config.yaml
n_experts: 40
groups_per_token: 3
norm_eps: 1e-06
rope_base: 19200.0
qk_norm: false
tie_embeddings: true
init_std_o: 0.00514
init_std_up: 0.0252
init_std_down: 0.00257
decay_shape: "sqrt"
Below are experts of layer 3 (counted from 0) of a mixture-of-experts language model. Rows are named up (a neuron's input weights, with its number), down (a neuron's output weights, with its number) and show model dimensions 0-79. Each number is 128 + 24 x the weight over its row's rms, rounded and kept within 0 to 255. Numbers have three digits each.
Before each expert's rows: "gets" lists some tokens that make up at least twice as much of what it gets as of all text; "mostly gets" lists some tokens that are sent to it at least half of the time. This comes from a sample of Wikipedia text that the model never trained on. Tokens count by the router's weight.

# expert 7
gets: "|", "–", "-", "team ", "(", "% "
mostly gets: "|", "Team ", "votes ", "team ", "Cup ", "election"
up0:165098126124135141111141134143107165155119146093115099103102144143129160146148143084148169133113154147102165111141159157149110095152096123130124120111111124140101090161112136197183125144115142104165139122149092116087132185150152112128162129
down0:126163120117131109092118116136079127098087057146102101153144130113124144137121115147144130130142156136160133103092128131126120114120113162138144120161131124148135106140116084103089086127127088163162121116144143153101151113130072127101154091
up1:081121153130151148131176131121132157149111130139123173147110147146139134138129130092113121108144124110136151109147173102138146130147106147132091157134155121127166096119157144128108130114083179099104129150105136120182100136142130136099172170
down1:135145119130141147103152110099092111106146073125128072120107146115118103127127102144136084130112117131120160189082096129115131138102135071099145114124134133112086134121116121104102115110166115135094139133175142165127129124091123108176150143
up2:170113137137137165133119107112135139183137129092130108147180128122142100147107110123131106114109149166073116134108152122108113152177124106111164128119159114137101123134154121147124169119119145143143121132100191129139113154128116114128115134
down2:078172112070066113135115172102135139148108151138102132132131084139106170144152131161109142125087120099075137131161128128146144110110115163146125104113116130131097114110116119152167136129094156106130147114110042078147165147129097156165129105
up3:148098128093113125112148141151131133138105154099146147106108182112133074113133110185126146123143165092154151087129115111158159151145136111145158144109160140127131117157109103100138124115133143091191113115127126142156148118159118112120125101
down3:122144123150156139151151082069187145153124106150120135112127120157131109142143142083130129139161110098146102152138108166172150082140153112144118114090111146120133133117137161157172178160089148130124137142096145139168148130103141105141130119

# expert 1
gets: "'", "of ", "ad", "as ", "d", "s"
mostly gets: "'", "ad", "ad ", "General ", "Un", "inter"
up0:139170098126166109094135142107149162128178108143140064141152157117124141111195113151150139163163151144142120159156143149159119135120113123151142130111139187142135138143118148119110122124082123111083150157117158117132169122078161132175120151
down0:133151171156092112130099114106125129076128148131136143133141184132134116093115129113129097108094139094142090082123124130138100174122094125107111133147104124173133150116146147165164116103168170156138104105107123097136168132126184139136145128
up1:126151114147133138101142123120117138129179132106091066135126132057169119143126123128139147159170137131145122144094113097119131176123141116124154123121141120123124120143104130112170143144129118129097130080140166142157084105140146098160171141
down1:117087140134162147176129106131120127134060151126114130137131148130136137131093093113132122132133112149150133115173149181126090123110146131166139152100106148143135138141137173130149095150119107100127114149105153107131137122162089145171097123
up2:094123159144109186085100117135104108124145085150163140147124099157122126083132131146101112150115110153133121113128113074110099134111126140153156136124125128141122116094109140128094120105071121106105149113101145122120116120149121114132149148
down2:137130140125124107127157129095108116123107159146125096106124131137129118115111104160163138114117137120114149142125133139131095133104135132132160152137120123137119156144169101098103107130182122169145108104122113148141176133100130147116178133
up3:107117132110119150106146115171151150128151074167110153121160163094148072147106137105160104124154138157145101113150124164094156108149128119160160132150108164110161129120116144155131134120143194128121135065140121145117115121127153094146134137
down3:098120138158109139125128129111130114114124141123140130131144132164147174175171125128130128126153141091103116126093084119160116158163125148144136114123086115096130157113165173140143127153142139106131123123135111134144124106154140124130139134

# expert 9
gets: "of ", "the ", "all ", "north ", "south ", "two "
mostly gets: "No", "two ", "Bal", "several ", "South ", "along "
up0:113122183111121116125107119117152159136124087127140124143140135142118113112134106078119164140150126140162124097125095135182099140137117140139133132144137124145168113122155127153133138104158145076098111118103155144088116151131160097140136103
down0:143112119164110132109122138093105067160168143127126116090141124121103106155174096144139124125130106128138129184120123150159075147102124164086126161132144154138091086082140163118161134140142137091136123096100130103128118156106120165145109136
up1:095196155125117132143142120112092099097122132136132133128167155131131097171120108113103110128137082127146118125167108171120131093103092123159124149126125124137149140138115138142097136170157123148154136148120081134136144169132097125100132093
down1:106080141149128146141132127122102139129178155095127114107152127121109121182152142095145176091092117099092117122151149167126151135145089118150151119114158125144073133145145160135126097137134127124147155110091166104109120118154056118130151097
up2:146133131133123138118088181159092140094099147115095158097139143156118100159158116163165114151138137089125119099132104120126117089151148138176130168154136130123107114119098172139153130122108114156131140124080131130078129139127129127124104087
down2:090111131099098134147128124131153143151147083105116140142116143155142120119154124123107081091122173108143121140131145151114128182130162114168113150160131114140144134170169125131099133137116104149131124153128117115116145140140140157132102143
up3:157132107121138115143152164190164105079120107108110142126164156142136104117151091104172124141159138116178100105130158181147137153133126137120133134152125135135127088112150139115152105106143136129125140159099160123091118131137120107150150135
down3:096160101105118077106090092128150144147124154153140145110111122166137108148110133126116064139140129151184103147154099096120148103118156127082128072135103104172134082167158109117143146145158116112150095165132101173156114142142126128145130108

# expert 19
gets: "and ", "the ", "to ", "in ", "a ", "of "
mostly gets: "that ", "and ", "also ", "not ", "would ", "this "
up0:121136115125146137113131106140102090103134144144134121102085139073134135154134106112131096146062143144160141198118162136140128172165147100129108094152113091157128152138124096144128133154129141146121121164146066135077137162146125099124140079
down0:166153145072124125099136145130113151144100127127113148112119117178086085112133155164138130112138110110119130104135112121128110160103128138166146148118144093086143097106169131156148113122121114125150100096136149140135092077123109196082100140
up1:151134134176146142121139115115170140060136151121129113142153126097112105106129128088122102141103158095107126120130105109074091132086113135134133113125135114113119124144158133163157106127131119146150141179123163125100142133150096109117085141
down1:109133078156174144142131141124113158161144086142124129126087097104120127154117118139145122086103106126105162121124109135140144145123098176139131095153118118132111119128091147153104138106103142139137131150132146117096118105106122112106137127
up2:145143116114174131131164149134136139202123172118140112133172144084144159118129136154176121116127139142107123153148124132110120146175143131103133130090187130136115142103141121139137150129108122141129130149138065161125120145117116092122163127
down2:132138123123164129124109118167167133124126121150134096155115086143110134110139145149100132126158135119066090118139120156115128101115166129139129160113137121142101143131096101155121127103131132150097113097110155134134132125088133106170118105
up3:142101138121146138143149137142100095162136170094200114147119151128122161103155123153168132128084105093103093146110103112129159140068145128098109126138140123175095161150114166176141146152170119108086129137062172155130138108136143135135133154
down3:107169162133121121133145139169113127115157102141098094151128082060132129115140113164146125090179154140108121125132143185165118113131139118143153127151139144143139115123183091086138133113112081124143136109187092113119091104100141106098154088

# expert 0
gets: "as ", "er", "r", "or", " ", "man"
mostly gets: "er", "r", "Ar", "As ", "Un", "Man"
up0:131129107193129126142133133127137115144138098148067152110123137134115137118127133139099077088118126099100120148148147159073173097142121116149138109141106115108100142146106140173088128151115079133112135118121138147107121119166122124111104128
down0:071117114113119130128126103181171149138138140103118148133133093176071142132087109120126140150184115146169114123163122118135189120132134115119139124162172130111104132084167099147127120099125143125104104129080170145132119164141105116088153111
up1:168125155112152138151117113141083167155135151102139125061076122087102173104159159147104128126167136154174123111122100117129133082148128123175150120189147108109123123126111154174158128154110124139112141151148116133128131111113150105117140123
down1:138134099092082119107167107094108146141099105127094096106136114074138139170143134107112115131153121114061173132091141116165117140143133102124155146136119165144092119159139094160101101115154127097128143100138123109112112118146173097163165169
up2:153152109128090138134132127087178165131167127086147124152173135110127118089112120111146151133118129131152112137132122126123129121170110158100157100155144159109129131145081124129115164114190126091122126156148139125155140122119103140144142178
down2:120138118107105152150111153118114154156161099097170134162118113110132117098089119105169161091105099153138139140139114148169153141173081093109109131105076121093125130119086128150113107117147093104108155141125132136145128164127100126147199126
up3:126142081200144094159105141138151106147138126096112122121143148118138162166138160120129104121117119107116153188144129097129112134158119105160121124141112125132186151130110154139111092145106138144105142132134145131133127113119150111164178154
down3:129132076134114153084107146082106099129172157172123157079116133140163126177150142126099139139153111139122142096148096101153114139114108104120128109129158122133153123111126099132152112131142109130081088134150137108127095125111155078095172122

# expert 3
gets: "| ", "at ", "; ", "from ", "/ ", "when "
mostly gets: "| ", "when ", "/ ", "from ", "at ", "while "
up0:141178163116130123063168127116126142153124105142098086138109113090144099126175110112133125126135138105110096082115153146120177112141176129099109122152129133156133160131123194105154125166132071109133154171131136125174121113136118125099102118
down0:160085170125151151163127121132134114140121124142167127152196137112154102148108128081089111103125124146130142142155130090118098103144127130120159103126144140124107174142125137168101110137119108145109120097138087154063145100093132171145123130
up1:104093138117088134167107098122121146120102099143075106147143122182148130098168137136123151121124134084111045103139139150133115145167143146139119132119108116133167136137147179128130140166095121133120138129135160135124115066139125135170144102
down1:074127161130131128115162133138103113152133146144121099112169170108142132145119122137139113102145124164151133110110132146133127163069110142116138098142132151121117099111098113125153121131160130121122184095129149141119152122153142138118107119
up2:124119152131133123139118098130118128073125136160113190117160134143123091153125125155150093123127122086080108149096108143143148131113108132164131125183157141114139121116123161136124097131143168138142121117144144096143134110107117105123089164
down2:146163107153124110144143146151183164119108140131171093126121119168119105122149134140129128156144130173114166144159100146140107124151141120165126112121103108156146138112132130163102095129173148136092092123150124162140134161083114112112133122
up3:105142127136125130118143145127087152104142087103138152153155166122121163080092101133106155102134091109127138152197136094108194073137190168133131122061118127130130128111128114130127142147098124114114125112149132153153093124145144125098125104
down3:132090109122140109125127098093142118139161082140118136125098149130120135103094117109135134121147125122161142115143138097126120096209124169133179148129119143124147160122120128134086151166085161109114129179100110111156086161156138133101135127

# expert 33
gets: "was ", "is ", "l", "for ", "in ", "est"
mostly gets: "l", "was ", "op", "is ", "est", "ens"
up0:165113112141136133122072146135182137119149103123104113133144095120134184090142107112142128115143115153108135076112125164116116104112153127129167113111121135122093137096136121101135076135169135131125115116163121130093171165143126155138106116
down0:104117117189082162098135092147142180128153110115131139099107145194111142129122119153125131078096125139137130102117105129149109123156111089128124134114147148152149155138147130145085151131170171097128094162147160088153153122122130131120142134
up1:165147103170121143146104142115124141102147084100115127148091128111135108121129108142145103124120127173087130103111156122142144127119097136206137130163120132128135102154094109084111121157132117107141147051103150107147125103093131103132145103
down1:119144159130118127100105100109093138116087155183138101111185141163133067163126142146107116120116115109143147114085117123139165151148144102096079157111151153120145145118121146137118117117143097144131130122105155108121147183115130094118169109
up2:147145124115110127151137168167115074119094126153152116112102129118144168100133142118129142127060121135108133134140139087106124129139156134096140146140110156162140126126152193142132121108123145124104101145118167141081134145156105138135153137
down2:129120161096174104143165113101139148076131167130124128155153157117151120161140115081093135159147125106096125120102087187116122118166125140162107125161120093145117094142076106105136145145116091140150103177183109135140117114098120115109111129
up3:109146120148123125129124135124121099151220141117121127138160132134129108136099170109107088106137137163096126138174105065131118119162168121089123123181138130134105137166105142118164122120120101118106157159142080141144084114114122098138143171
down3:133144139113158159101106112140122144117093159132093106145137127124158146115138102154127113129117137105145143141134131150113128110101126127170108108143136132157137103123138133123152108146140141130133090095100109114133084168121121098133145107

# expert 8
gets: "the ", ", ", "\n", "which ", "that ", "ex"
mostly gets: "which ", "def", "ex", "the ", "mod", "social "
up0:124091105105177130105141162134159107121191098098109164133097131073160178124141092112133113133151095149142147142109127136110083144152111133116182145098136098149113123135146175144130124135116124115125102152135114108125138122111118087136117148
down0:152118095116122140111142140160117122118160103086132111118125132123151171160150121141122145126110091168135162089142126131115092125134119123117160099108161123144155118106129159165077144144152136151170136125150057155101141088093100124138092185
up1:115143122109094144126130123128123100142089116104135176100150127114153113129170111149131116122146096087144138125124147149134112113160172126162129123167127158125124124153104117112141102151165117164124115157074113127155135113105091131138112126
down1:124100129132122136139110165110141158123109141135126096148123157125129092131133122138124143166121131146123115113117109136125106115173080125121098116159121094168134127133142098115142131120151113132120141100154098098126128157128092136102133124
up2:103101102110150107109106148147133164087133171121146115120132119132114160118162118118161119166080119100110107112122126166145141169119125148161113105176129144136146123163104081106106111116142075099155118109091092116133102102148145131153083123
down2:186131142120148123118181135135167161078083117124077149107139128115124127133128145104115097084137125144108160134135140136083114134126148128158132107110100099132121110109087116131145137152166107097123157125139134132125159144125119121153076133
up3:148119149098089114139107158090191079136156119146159212107130122121156136125124148091147157108181111129119088132127118106143127144112144149154143143129140139131149125118120142144150120110083105127135128121138142083159147135156137086099117162
down3:123151096144128109149124114133114163172132132152144100136151137099136139109085123175135142128139131160127176140150075150093148166153138120078156125085146070153153143131152086092145127135088162122134131083122091104151131135083106131158110109